python train.py --n_layer=11 --d_model=192 --n_experts=64 --experts_per_token=2 --d_expert=128 --d_shared_expert=0 --activation="geglu" --moe_layers=[0, 1, 2, 3, 4, 5, 6, 7, 8, 9, 10] --router_score="softmax" --normalize_top_k=true --routed_scale=1.41 --balance_loss=0.000954 --balance_bias=true --init_std_router=0.021 --lr_router=0.00116 --vocab_size=32000 --norm="rmsnorm" --norm_eps=1e-05 --tie_embeddings=false --optimizer="cautious_adamw" --lr=0.00195 --beta1=0.9 --beta2=0.99 --batch_tokens=65536 --seq_len=512 --train_tokens=357500000 --steps=5456 --dataset="wikipedia_en"
Below are experts of layer 2 (counted from 0) of a mixture-of-experts language model. Rows are named router (the router's row for the expert), gate (a neuron's input weights, with its number), up (a neuron's input weights, with its number), down (a neuron's output weights, with its number) and show model dimensions 0-191. Each number is 128 + 24 x the weight over its row's rms, rounded and kept within 0 to 255. Numbers have three digits each.
After each expert's rows: a language model's description of what the expert responds to; "comes before" lists some tokens at least twice as common just after its tokens as in all text. This comes from a sample of Wikipedia text that the model never trained on. Tokens count by the router's weight.

# expert 57
router:071127127186170187139110080143153116113107135172106149102142132166158142083127148108165105072095089094123125139099133123131109170150114111137129137100137129135153154109118133097148122101132153098108113111141085149104104138119106136132136124104134127149120136094141093099147104176094105109082136138075121138107099105115151108136115129131138067161188132120113103131162098115087146094145127155110148144104105118134139124140154127130160124122118112095114109144099091136091144155130128082128126118116138134125163143117121127148115109162136137128125068161167164150140133148148135127
gate0:159141172105123138089135089135100111126142127122134128113119123149093101112181069135130187136087172122146105115103135125138105165161140107109157156129141129137128135158131145161137130121133116107121154123140100130117117123149199130137167166109123105125124092125148103093143129143121138125148144134139124147171099081146148100163111156151125155142143136153150166126111123139102118142119166130106118091108162100164158092100140106132132134156156120124130128130140121104114105095124172148136131122141123199061142150166150137152128123148136123087091144139066146120090133087142142083
up0:189150105148143195156106120168122156144141151132132129096107092152127171160148107100171092154118132136170101137113128121131163126182099146128132130153147158128126116119129191126134163150137091160150171132097154093151121147112168132086126154083127088118115102130103122101150105140122170107109099180124144122139159150153142096096139108127141144168139141168152154115117125164139136117128114164115150115130146149121107095126143133098132131106085113124141125133114122154114143127124150142102085175152098129094106133113173164125119178142113155154131123114134118104106123145116161128
down0:133146123118113099157127123126128101143101154131118116148130130137104087140106138149117105136135174130134151137136172129118167181144124145120136110137137130100153131075070173136072150162103139098142151129107146162140123127142124115120099116120112169102139094136117100117109113189121084113139104141109102124143145153175151155128159106171077129140182138076127141148085125137118146117083130100106168156152134132130148140111108160100094134138150121131150130153155096108114128132120136135051125094102142118128094123121100109131170153131149121188082140152142113112140163109122136123
gate1:117098125142110185080168110131129130086112145126178133104119150119156133102152132125142091119127171138106112148117159153104137132100137124090102104132166096140130099137125142165092130081141127058152107109146132186163109145175160128144107112115154111107138115125144125120116113121177127130125159166135091111147132135101112116134128128141119132169130128108148085114141110133125137100153125139146112120172125130085111127136178143105130125148163108100129158122105093120111167171142079150205134145098098137148130116135097127135115195126134130117124115145161121108127142094145101161
up1:138106099114153149117148117157137108143087144104132103123131061118072123140132126117142137150137112134147119072127112131139101147171155114091103103150127163133128120115158131100149152174130125145141131138124146111066104132134122135119128151129111125109172141120189130106160128174120143143116117108108174148118168109091146121106136086156106139125163091176105147148105114122141165167110104143138136114125129148121101140141092123123133102116150186146111089160087122157106123114107159147082129122149152111120127156134119131079096092147122113098127131131148126098138144135116161044
down1:070138130152056110132102126144111166126144161101098155148077177108118085158095122119088117119152162128165127183124101109114109115195126133085121138131137109144138110165121101112108160135137102091102106135128107111124097154077097116168130174101166100154146111137156084113141097150124115113117159084113105127099161112157154147109150109116091118134143116118127141109122114125168137113101172087113139117133123180149156130146112160160108121107132125169150124122148126127173090125122149136125127119126121119131124111125137138121120124145113129146111126095160104147126093147089122120
What it handles: Prepositions and colons that tie a phrase to its complement, as in equal to, age of, preceded by, shared with, Children:.
comes before: " the", " a", " as", " an", " be", " \""

# expert 53
router:121139115108112105146141175131139090163100119149127132142122113136099131166169117096154106117100117104147104118099125150131079137130165141111129137149139140109149150120082151150126124160093146113159124110124139131124134163151092135146130137131149132135137190128075122144155123134123179137114129156106102137126112162076106142079166105058129127086090073107099151136160153127135133167056142139109142159113170142102114122124105106114120135158132136142136125149148115109146136083139125129138105129140107109098158106128141099128136073140148149141113112134129064098107110105150131080
gate0:121147150125105135112145104153121130101127160117160143101085080170107109138141077144134121126111093133104124159125137111138131126135172142112122081136131126078159128173113163120156090141134081103123143123109082130091115152158128105145141161130105123126077117125126132110124101131148162151156127121175147136159147159112125100103179113119116104134141128138149146127111111139084129128093133119106103109146169137105145102093138072059129116125150107107105132137132102097082119115129118092136127127157152166091132174134100145107101080133113103082103114112123173112129087102099130117
up0:120167145108111104133120126129122144138140104145150124139068082151141114151143140100127096143154098133153104159157126069127136081157104141142139093174193140116117094151105170120162136100146113128098107105146147125141136161104159145145133139118170099145157122108107140121123126116112121110110070133127119145122156153133115136092128106123125141151111140138165150131119151156161084112131101144097159128089114185142066134101117132138181095147139144157141145100101164158121113132131173142109094184104101151093113125131159161147132138168127132115116124102122126141101129123119108174
down0:114121121149132099158113138140126068149085115147091131134113171159119092150106144153170130128143152120140070114110119113110133150155099154085142107128144134091148149106066128164058142167127112129141122119174125091124144137117106145115100144129115154143133142141130147135127168156137126127125083125119128117077147159103190118130121132103100149148107125142126136116084123161122135132105140091127153116110118155103184119107155134157114152139161141149147098151155097146096148099111103134138121107137132106114148113159136126149139173156147134165134098152139150110102193128100087162
gate1:123113125139147132099155111113152150091125124107128082085136149145142111098166138184134128132144141144156163120127113113133157139117164128108096105101165132161121136109072140155105129107137164095155104095151127126179130106155161117147123158114134108119131095111105159177127147128142137137144122137098142122136154136142094143181113147107133149138082116127126127142113091176112155112126138098103152076108141152072126099175135110176100117137135176110160174149147123113121133113127102145183127135142103124117152092153128130126142159165125115142185136126104146175145099108089152137
up1:137134127093138144129118153123131137152175152088134153107116100148112065110127146101133113106148090123117150104116130088120113125150176127131119107134096127130169113135104121134136096147100122108084151143107107149099098154123127142102138135138097123130175158175148129117147118139097140167127065123099175136094157169113133170139127119148095141140140134143112156167142086127108156141136142178097106090120144123132123156107115147137136105140139138130114071152100076119096155167144115124094129125152139096145132167109177146095131136134115109152107089140145148052138119093149126106
down1:090123123132084146125110113133118148135129105122086145143131135172147102103123165159143068115126142138136130103109130131072153153125136142104100119129093105148134139181113155106091107156127111090133126134126157100144140172129144114122133171077143146142171130138141105109163126132099090115092154156126123102088138099118125141147146126097131152116122120132156086092130137130110101177117135139081082154117162129127142104108105150160118131102169155182150072127155125125156080100123156114187158114120142126158104092165147129106090110149143134142124139121120162115160139168115115129
What it handles: Prepositions, conjunctions and before/who following person or role nouns in biographies, e.g. waiter before, member of, player and coach.
comes before: " the", " a", " his", "born", " be", " who"

# expert 59
router:177095086138139153099146089143088147153108166121144116165150152111144152151141126081139131151143129144138147134108162153167117097123150157131149106088103083115109132125124151130146172112151128139099147149089120163150141081115126118104096163128121113115135108161132144148171144145144122123123183103112159177129114158140127133141104163129112089096120178124092120155139150150112144133163158124132166146150105149133133119099076125106087149103156111147168114101106114133130128112102117132173086145127137167172129142110138105133127120099134110109077131075154112121159164119132141148
gate0:116146142108105142127099117147120138102133130125120153118121130122070126152145108087130137145113125151144137127135101095120126148111108107128131130147143184159178155185136141137111140110131127114126101117162087078137149147173166162146123146110144097123059116122104082081135076128107140129101099173153139114136168111156134119161113124147108131139118134130148159136124111061108110151042153107096145095120152127101133119117135093131141117125093119123093116135102126145143117106112164137149153107158152167070124119120093152152142107153100109128129115109094134133111137144114141084
up0:134157158128127127125132137119115112150149113155146130097104077155128083100122125141137122109081118073129097101115111111111143156160095099142127136137174138113139117120115129129137128140131100124143135121154196093097095182125106127098151108103130142151180127099104134125093132096119148149150128134151103132146114127098110104082170078122168158120131112131145115133102107140152118138153099157119125061092165109133102127142159155132182118106113144090131158142136148108103114155173134125079109141153105121094100098124144117119124171129140167153169126170122160126100108092118117153
down0:135125119115179111128123124136145086107128113088099131134123132173131113138139116160127151143160121116083142127102150134131166164151164145102132121136129152107125087081060142119111116134087086113140137124146147184123160113109110133093125125126134159139135084131101164112120136130130092134159107143067136115120169092083151129147161099135118145175158126117120143129107138150131169111134129140112118155130113120124130134131098158117088137121188121172123099155125105127170073138148107133117135111076104155151107162091120111112139189127121105123144161139150150131139160108102126179
gate1:129103125142133164113161142112116161139144099152112089109126127132148106109154164157155130166157151139126101110119124126091152119148105116159097096123189124120147102105135130142114110089185148082145088104143127149109150116118170110115104139145112137094137088126130102170145131106160141117129139147103128148151138108122069126116098117141153144147136086132161164128165123087062143090115118137112123110100170146105131127113133124146133088160143186104120154144118148100132133119106119137143118146123143138137136080166095140128105154136196110111139142177137168133116110074103124111
up1:151118128100130154078140142110143136145148134123130147059080085137097138105190172162164107120128123129132162081123097137153082159116162132137160138109100126142135121105101098149128131123110115145139164158129163142123115151141141132154130121115075131088140128144112158141158149144126132144162124120139164136096119136112084117117111119152167180119185111133140163108089128143084114137155111146132105100119143148155131096114132115067122167143159168171113108136105127093105122142132106086121138096166149133130123139112088098075137119142098117119131147143112154144150143127137143110
down1:082137139113085130107092150096145112150121181081130129177157163175141140145115132094074104128129155179134147144152137119119098104112158129150121108164122134173140089125117093096119141098133117099132130129090164100150112135120154137142126141123152099133130138113121106139183134110128160129121137102126140137158146128092149111169125116153119159105109093135143114155149149147150117104079068126140126113095131112169127135129078145141120137099155156160105127084102141170129100088120106113157110105096134119128107150182142120164104116129147103113131108113084126159105107153098105118
What it handles: Final pieces of surnames and place names, e.g. -ville, -ford, -ington, -berg, -ović, -ić, as in Chadwick, Englund.
comes before: ",", " |", " (", "'", " =", "a"

# expert 15
router:127105119130139181122149085166100130123093135113106098116117170144138143120128140136160123170130096173126104142153116110090152102123148134112124139132118097130101104119107161104110107118134138102102119159127113157112125053120178137120146135132113130147106104125164119094159171148152154125122133105112133136137106144141133157162121201125134088096111136132147117144177139100099131124131123129136130168144093140169163150136119133142129133146083097147089112109127108143145156109093115130178175155093136155149154112089175157092131119128100093138150149096079131162146099112138149151
gate0:151148163081135173108102107146108111125141102124102143134116133129120099128157083096112171147102128137155089131100114103089131163134153127168145116170147140108116113154073115109144135125121108146113107145131114114146141128193144137160128178111127094079100144133132104080106101092116162124162136136134118127127135121145143146147117148146138143161145146131151118132155127118114121146078144100094121118110128111115111127116094078104113180116140105114115140139099112152137082111121160122154160110155133150086111130099078185144105089176061112120096139127106145109112116111118109129
up0:130134118150143139123160136154089142129133126191110172101082089127099120116118159104137082142114103095119134099135089114110162150149104085116105132139156147109134111134104177159159150160123097128139147124081165114137147163122130135054146098086139098157154138118132142113130117155131172152127155156146134143100064138108120103092151086159109120128107138166204147155094090113133130097141151149105124114117117129112119138100146148137154113099120089106152122119131131133123094139137113147113103172107139129100104131127143138108165168124148137165151122139124111137113122141096149142
down0:122105140117130106119168116116150098132122146166103119115134104140117120151099158130100112118151146114135130149112150146143162149152139120101127119136117130088100111088043130140085155165081148108138146108116174099113146135143121154138084128152128150139123086113070093118119149173119112136160151116110140114133116146114169100103183111147127096159154133138125146166151107142154140151120130138122144145122113124130189151106122152077167155155114129140146139119169115105126160116123111178085158125104132051133118134124125114110128161120119143125096163179145129116116153117094121155
gate1:172118141145132173135149103102132146137098084128142110115171136124138108133165165161121101121087165119147128138135132155121174106103128111138091109123158153127144124115141154116102118100166164120177127098135099125122111134148181127117152147098165136098150091150125100125137141097139141149137139153150128121155169143143111145138092132114158156173116098110151123151120128148101127075159133137127154123122158155077148102170158102159082102119132140150114184166150165126120122130106132201097121130123107163124127089127140113181085154127130106128142143148142168136133102112120101139
up1:133114121125138132131119134154136110162139155113126156141107101115084116117144129129125110132173103106153127112123136098135107123167151109138141136071130077136147069144107098126166167140122135137121140154145183151113114153119138150113114125088099121133123144161136145125142109158087113110146110128150113152129124102129138143134156123209129131149165126116133147117139148115146108161141097073132117101119109121125148134130079164130134151138140102146135083162104082097074119137149148095136159109160133115141131131162150149090154073172106188121118090094118118095103123174105086117
down1:075167146143106109125097124093125163105150162118102080157121165133117116137090153134079139146177145112126160128158085147129141156150129115128107180132141104167116127169161155095098155138130117104139129122136133114145115131125116104134108172140146098180131117125134147131130151149118143076107123164130131118144176120113121157123143157147167130123177096105117142127163122127171099112143115130185109124139123134176119118118117164134062131097173130164140104150139114145165105101136134135155140152075157123144115116137110153135088117143119184127121111129121171098120122134114142107
What it handles: Final word pieces of proper names and rare words, such as -er, -ley, -mann, -field, -ry, often in place-name lists, species lists and tables.
comes before: ",", "s", ")", "'", " (", "\""

# expert 34
router:131112145132162164117149084127118153124132130124126112109088094142152152155128120108139117118126150120109127132108121118149141117095127129108083090112133109156070114128124104161132100129151144118102108136128093088163113142132113140160123146158154179142108122117128139144098084133093081118160138112147096078174153182120106143119186096123132100161074151129112105191123120122105138125144112125127161123070137163148122189118146116106121115142153111105135118109127147144121157121090092136107144127095118103123159087084099155140163163083146103161111140149134148106147113122137133106
gate0:145167165108108099094111146154137143145112099145138102093150127139100112132163093164117130153101176114148121128146122129175156102143106129111115124140167132060147124097113131132139116108135102145147124122150122137121135120141112113132122131124098108098121106158097126067143129130105150158128153139153131133172135119145126117150151129181168148101137150124163192139128086144117144157094131108070107106112121113142131144090147088119136161136090096129108125117127120106167101145140164166119123143143157185047120120117111119109133086119114119083152126119073133124116104100129136111
up0:159126144118115130148123134121142132121147114154154179093096121153102106129136134088133096170133115119131062119130100121101114136149129105153146143147201127112127107152133145127150133135134145155153121102163170104107118131084163162101120140118155087128084173155101118151096123120122166082120136148110141172112147140098127116141141121098117136145103168150146104073104138132144099117118144170147144132131168158117106091141104143124166129102154153122096126105096146130143134100145119112108118135127102172119066134152149174126127136173137163144181091094131135143088155142130133127
down0:109089120144149144120180118150137076138102091147098064140114129181118130145098131143129114103136142098114077120105114114149107168128141162103126128178161156096123124122081104140096144104125141125132116126121165120091120089108121117147099088121100181161118121147102141140093156140099145095125093104103139154121125150105145132136140073130118161124131135173102120133110144133106135142095133097110227148141141114144171157131097109101119162113130145128137090112134128138115107124113126152117110102092128115157132125105148126133140132121144120159164157131157151118160155176136140126
gate1:163111149109087131133157123091144182117093106134128143090125095137123118102146178137140109140094118102132120118157131154116162103100174138117134114092163118139114144116116160155091140114163170135101088112135115146144143140161160080153137105118171145109143125148070062154089130161120117142144120134102128108125143101121107096133129102103133149159113159103135105118148119113090123077123145121091134106130161170089136135130148138119169084156114181141136173138162141122123133097127105151156167136086136134131120077129116120157117151088112126108146106144120113139156143132118091133
up1:105083099142143145129137113173106101161130120145124101138140088116101123149101106143087137093180097105120143136101108096112087113151143089115103094159137120126137103132131117101136178140110141092187156135153164133115122116128105178079120132107064128112146127086160158113136148099153115132143120131123110129129156117105135161097118115175156163141174089135131125122118096143128159150171095114152116116120107113128104110164123115127108150104138129135130099144105135107088124155122148147089080115185130166132140137096138119102120090167124128151113162110170133111126121113152123090
down1:098146160158080142104100136098115127123191199105135121143134155108146072124118179135105129114123154144136135112161112127120098159167118152119114129123104147201161136116144172069122136086114119069114142159111107134140114115105168132113122175111147099138148099144134128090147126140122159149132140133115138170125095146167158119112131127113113127108146123108170173155131152130147117112159133092135115112126144114125107150140115164129126170114094147173114136117114146125126123133158131125165129098120140122163129132170151134134090089140152119172142153127135163117122111162117125085
What it handles: Capital-letter and digit fragments inside codes and abbreviations, such as call signs (WJZS), engine codes, coordinates and acronyms like JGR.
comes before: " |", ")", "),", ";", "E", "A"

# expert 42
router:152139141135142182141099154170105123104127151159114131130142101134083140111134148107119126147111114092125145166121117148122157129146124095177165114132153120137132143140114130131165159096093139146117110129158142106172105125130112122092136147155158131097123112143130136083153116166147134137102125157141083112138156113146107096113131152167139101122138126114181135169120119176145169155140141117106106078146110122166122172088130152153181177145114097114128109157162111127129125109106114111159136091126097114111160121112148086133165152153141116170131153144076099095096099156126090155
gate0:143130167132139147110136118152064133120129108109165137180089096153136123156168074138130127157109161133151129111134117115121140166143118091116168103116120136125153136145144139126124148081144131162136141100149129146142122127148160137110151165142104124093103071146104102108136126127109146100147140147145141130169150090133134098126095158135149140135141130122163174117111118123108087136063135099108130105096158121146117134066098100120109158126103106133095128135123166118141140115112156134187108078120141189080139132118098130164104146149106094077135148112094110122129104117122134115
up0:148138100122117136168132120130112158160155163168149175156067122136145095141160140120157100119111097090131135125103099119086158135153111107128159136127131164126122140159113152155127138121151156112121140123103159155133108153103129144108144176116098102136127132170097097129138117119100158093128092167125126175106117138102168093075155097133156115093102163129176141089119140143156126115161121149124121111113134143116105160085126166112143131089150113150134120132105149154121142141122150181126087157171093123115101081111149153110157159129126135159165101109137126078115135111140152129
down0:126125134123125123128117118109153114139112150107111079097156127119105099152106161133107077108140145160139134113138140108162142162164081153125111156149157167100137117104116148138057125200130089130100156141113171147116118160116099128099082157128107158148130104137125126109121124151152118101129115105135163125130172108121176109143109120143134166144159122117119136134134124127130122144098152086116139104148159106109116139142091158123123161135161187096117123133150112151105128096113131180080130094162106073123093095130145101086162145111132121130120185151133122143130171133127138137
gate1:153104139125131147089140083107130121123113106149133093112170090115117136149157149136117109140116136146129105124112116124161158124118122099134114131117172138117121091109105122154129148093174136144178095110145121136168163143164197142116138135118197158115112094092115082143118166110123139150147130148109092129130151142146105129172093146111117118175079113109138113132128128130090101068167140143133150109108166123092126086154110125129128111107171150149127162164147134128138135140130120181145117150117115155133121119098101142133150156158134141141183150101089163148103128176130121136
up1:145110134095128158099181132125102162122135130106143149114120124116108132096119105164066140107119073118142121130115138167139056155140122129127113120119109102124136083125116119136131145124112142094124149135141086139083068166093129132121098120094113108110143175169139118153138122185131125173130123119131124135143151108128167120124171105145149144160116112162117150130148119116151138171144105084134129131135133149171125162114114142096147126162142148079157126142112128109075087109114145118116168116158137101114139124115147150067110070136133146110141136114154141114134165088098128095
down1:115151122153089131115124102082125180108145165114067130142053163128140093096112129104141152136103154129107122120124115115108121136138151100123162105141101140136145099167120146112130172128140102087101136129157150114155086140093102121168129092129114156165136092126122160156156117121104135085141152171131139136106144185150142129134161108080093142139130111088140129145113125131141113154174153136150128155110142145113143122126107130109073168102139102153130134139120111137155101090128149134127149101179140123172124109143149102130096105134139151117107098135099133140174168168108125131
What it handles: Prepositions and the -ing pieces of verbs just before their object, such as inspired by, version of, discussing, replacing and focusing on.
comes before: " the", " a", " his", " their", " an", " her"

# expert 45
router:148139159143134139151145126160108162138198144105138150126137177154112121126130104099126156156131155135175133131170121108112146125162162098117167158122131135150131161145147105127102128170177107125103136172146162151139111156087123153150136143128110104146093138107130104105104085169102110156162120136139122113146106091118123122116127138152100112141122116171129163135141107123115154114074138163095096129099153148155096119103126145125151153110147112134131121112128122103114122152111122097142096088105147102098079171167103147150109156092112106100127091116101074133115107168100114167
gate0:164152171131116156081134096116114166124155134081102129166092143148085148133136130144143167114073138162154143138132150077126134099177125137170163138137148194130150126116087136097124122120127131129113150155137123134139147162147149141157145125125112113122106133134136109080139110111123153153128138153155131136154127135151132163124124139134138112136138128145121158128123111109125118122091175135070098105112130094144079103080158097122102127144127071163104120110155138138115125111130129112168113077123150173081125111128122151128112119128100113070106090110094112103124084135142112168
up0:147156103102089118145117132142131138104141126174178156096147097131166112148111083099124125178137123090138126121123122129134128147153115095129148104182156134074148133145108158139123158115125109122150131129084135067126073126107101137158141137112152122104126107130107124129117094144115142135128131156128113140124125128115147081134150100149142153115130142140174145094113139140129132118156087161117158119110137110105091144134094139111173111087127098138120104110118134130129100168155162161071117188153086168111120130157194171116147167147145113164120141103132127095109125109130133097
down0:146114118112112136101110131119139092137107121160090086134152140131124085165077112139122125141162157165137125125121119121132122140123151139100126116140148100113131146123081130141054149162095132132123097118125164151141109120163087141138131143089112151124132111156131118159118099160116097123153116108109155099087105113097151102144161092132114126172099165125117145073107146160113099127116159087125147169141115147121135143154092147121116175084168173150142097135136132133152112121111121184086127097099146109167113113149132093146121169097123159154116124154143112135092184148128138115
gate1:137113140110138163111116099099114130110091138156085088091138103109142153119109154137151116107112145117136098129134152092103145153112149102115100092112203107133066104088139168125109166092103145115192098101136158120099154125131133142110154131152162126113180142127110098143172147121144109117152147165132088110144144177136112113128147143125145119121123098124143117160144093115099161106153128129096162102127126117100143126175136141112142143121166138075141137090156162124118131157170095139119124138134150137139163095144139146142160101171135135118153166114165135108147163135134128140
up1:122099129093110117107139164139129138116117101108109147123108138086100115147162149148090098109114071134139205139111120123128111095159121143169146132133128154137141086135134083105091129126136099147124132119134110119110112156153123116147101110122088080156153131162160122155141138171146111134097155083128156158086157093110150128117132134173116165136128143145099111149104129143128125182163129120150092138140126120137068121154148131101133085142116164152109118150139094133119136120130153168144149145146170097167113124135153138087120131134102178141084106104125124096152139112172112090
down1:127131111115092110144091120115130157177130137124088138142092140149132137151090152130090144132140144111123153136134098118141108139143141143096128146118111117161115126127122133137108124102145116173099142121144088121152120157092118090135115146113113122141137120171164139132167129157133084124139159166133138104124175091086147138147101138122112117154118082148094150120140111204153143100129106140130111160130150163190092127127126142122104089077147120113091097127161107122131101093115174080062130161123120120118146131156124105151096167131109141159142084149148151170119129120105179126
What it handles: Head nouns after the, a or his, usually followed by of or punctuation, such as evidence, solution, relationship, increase, story.
comes before: " of", ".", ",", " in", " to", " for"

# expert 27
router:132118170116140152109143129099161105109106126116143126131095122134175136110120127115112152145168170134129132161111143153186136111129150157152108126122114108126106166115129134143112127129101123147132156114113144169168133117128180117164107144137105147132165120161094143103099179121171122131096141137164116133134121117111140099127123163111109175106138117138106115146116152131111169081165119146159085155153095117141157078167080077071095150130145168130137160065105165159171109099110122104166129118106148118148097148110098129115123147134112131141103116143116095126138129127082132118
gate0:133146145103133132085116134126114131135125094127144161132142099112114097122134068119128125169118147101151109139087100131134072172131130085147114108142134169122154113167116142098153114130127126145164093131149124125116138147159170141120141126152119153055131147157159131098132124129110166101152129162173155138139166119126143131145118134129172156136101143137129178140112097145130156146061131150087131086099158116136129104069132103062103140136086096101127118124105125136134091107131139118138176099123148161095128124090121162147147114118081127120139129152152101107137112120113108151
up0:178137126110127107177131115130121144138160188167167159122102136140113120143118129102118107135115109112149113159128084153127144162162104110131134175119121154096126095133121148128173150097138133136109131138131110161101120159090136157105096196118165133152122111108081131151078167107096141113145107107119116117134087147088122113098157119104078150108098131108175162094140148136163119138105107148121145098089103153102124130109084104144149125125132142136124135140109108146119130107169124172093145128138085133110106141099138135150131108124117100189152144147125109138077153111157135134
down0:120111178123141105119124158091153096132077149094089112125123141148090142116087116102140092143153146129132083126125179079125135109143136170145126116190111129100140109125093110130097121158084114114138136095113143147110132136147135120124109172136164124142097093177100117100127170168108086141132109078103159130136110135161126127150145127148104146141152115133121107115097111124134163131122143077178109181163131120147137115157129122109130129156117170155127143126152117107127135127108097141089142123065111124145116164124116131098100107101118138168126129166155149132088156086137137125
gate1:153107124168111161105180094107133130121140101130154074074185113110150123109113155143128108141087180107167129138131153132134154105084133115130124142114142146140117141121109101126127111115149154106195100087147125164150129107150167092140139109121158165096113114138145149137118155134156148144132150127135134131130120134113107130167134140096158158140104068104106109131116133152086157081130143130083130126133136125098143121172147127121091135136163165117111170149144141093132124158114119134150115140141121121143097069142142133140150174132124114130174140118142145146140115163145155196
up1:135119117091165148127093149150132113125086136110122153156099100151089137125176149128135152105181069133129144128123126095139092136152143115166123089116119107114174104139154150096140136116106127120061087163127143126097082176133124173108109135106079105140140148124124123146141119153109117108133137131137136174093156117133151111063113098181122141144152136174152150139118122117142130156136135143158114108117126134188110122121128150119152129124145111124132094138086126121114113135145128153099157092129130108147158155145091125092122110180143159135094114135112126105126154075124112086
down1:122143138133056110105106125095091139130148135118136123165105167143127100137118142095091101138131134137095137133139108176150098138163151090097146113125113077163131094164114129135108155126151120097134120158115118078156139136079132115145151153127130132159163108158177134131124076163145122097135121128094133136118139142123091120126149139140105096162148086112120123110117119126140137141150147126108088124115150086130134128148090146135097111088138123179149111156171132089160099088130125144177137097118112132117123104154111137153078136121144164108099117081115112104103104131062131113
What it handles: Inner consonant-vowel pieces of foreign or unusual personal names, such as Gabri-el, Pat-rí-cia, Humph-ries, plus small numbers in sports tables.
comes before: " |", "t", "a", "y", "e", "o"

# expert 29
router:159109111146079160126126143130137107120097109120124158136119118121074129112142151139108128095074127106112130107097116174100112093165138093115136169124147122198156095124144156138108155145105178109134126134136070121094110167153150152110115149145133112139155155163143118104157137103120079143131142081140161104085144135138112157141155107128137089138136107109098159117121102130125105132120143152099133116102108124163154171125116156131122165125119128120139115164124152104099126149116108176114140168146128139128176095082135106120159130122100138161118124163122115062110109132125111083
gate0:131124150132147160092151116150106107148109109097130118102115136143100095119130075120124159113095140105135132161135116113172078152173093118125141125132152122146154155152136109144116093113122126118099096134091122145077089146165137143151141132129126098081098125127121093092117100126119128113163125145138141151137148128149154134141152140144129153156133141166140167153091100141111140114083178136056109063092136142119133124134145101084114136119125108165146127127092084115125159108084165122144106102146150152093131108118095160117098096122133104102137118132116123128121122064093134084
up0:169152115110115112155093109124126150139119124123124122106098133153109112112136128119133108130130131100164103154097095108106112086161073126137127131167188140132119130184139183128120125127133126117107116102138169117124119157113199133143147116091125143112136118145135122136117127136116158106118074142122141119129154148147111148093139135108148162162123170159164136136110141146142143090153137155131170088110122160137108117110142120129161123072137098170154144110130148147155135119137126151078098190125078140110124151101153152119151170177142134146127159117137169101091168142106169132
down0:126123114122153131125161118118142114128095141160101077120143147165124130129109131134107131145155118122132088129132103126122165107145160124112103092157159148170122127173094108146093151147136154105127123102133164137139173144126095121110084100102113151110105079159112159115121095172148119080138116129082120123114145118124136170092127116116113134139148101098148168115141133150160102105108138112125156115105094146147164118091086163116077139112154147129127167131142126137162127090121144191090165104098123066153113111108108112099163151127135129116098145159157154110091164121109143152
gate1:106085123116122123099162126113112134105118119118129072143128151111126095132110165167095099163130132137104122145132130131139150093067115143119119111108150124154138089131111116106139129131173129124184126138143146141126142057145152091106145173111143145127123088127105132190121120120141121138146108147140108158142131115104106094130153154088153131142125112104134114119150143126074122078139080163118154146140193123119123114124150120139105133130153140127151194133213149117131163115108116150142170130134127101129091101171081136113160117132146119129164122107124171129145127112130136124
up1:107111119102121127130130145127128090133113124109107143121140129107108093075128145127130103136142089139135140141117089116146096111149144124125120085123094132133152107146084121092118129181112140097150154155113127133078134131126148111135130136128104108108150165126123132140180109168118090107155077127110152173147172145088143090112159135154102139135183110141112126122124111098122164159161120138143161139156116122143113103101130142120143129117148112123125106151124086102129168170128080145114150105165130097111130139156149121092124086202107100115129092087125175085141147109125114066
down1:114093099147078128117112132097119116103153169115117116142113114144091128122090159133137134117154154163139110134174137148144176122139140141119130103119097121179099127146120135107075138113116159142123104163134136117131142135086115104122128107091160145189107127166176155126100135081158117106117156127119164105123195134097147107168183110143119089144118116105124145147128123137164129117140117141156099134100134126149126128132127146140112113092153132151144136104186079151132080096135166134127173161116112105140107114177129123126180134123126114144096134116087166100154132135103127154
What it handles: Of, and, commas and such/like following plural or abstract nouns, linking to a modifier or list, e.g. languages of, tablets and.
comes before: " the", " and", " which", " a", " including", " but"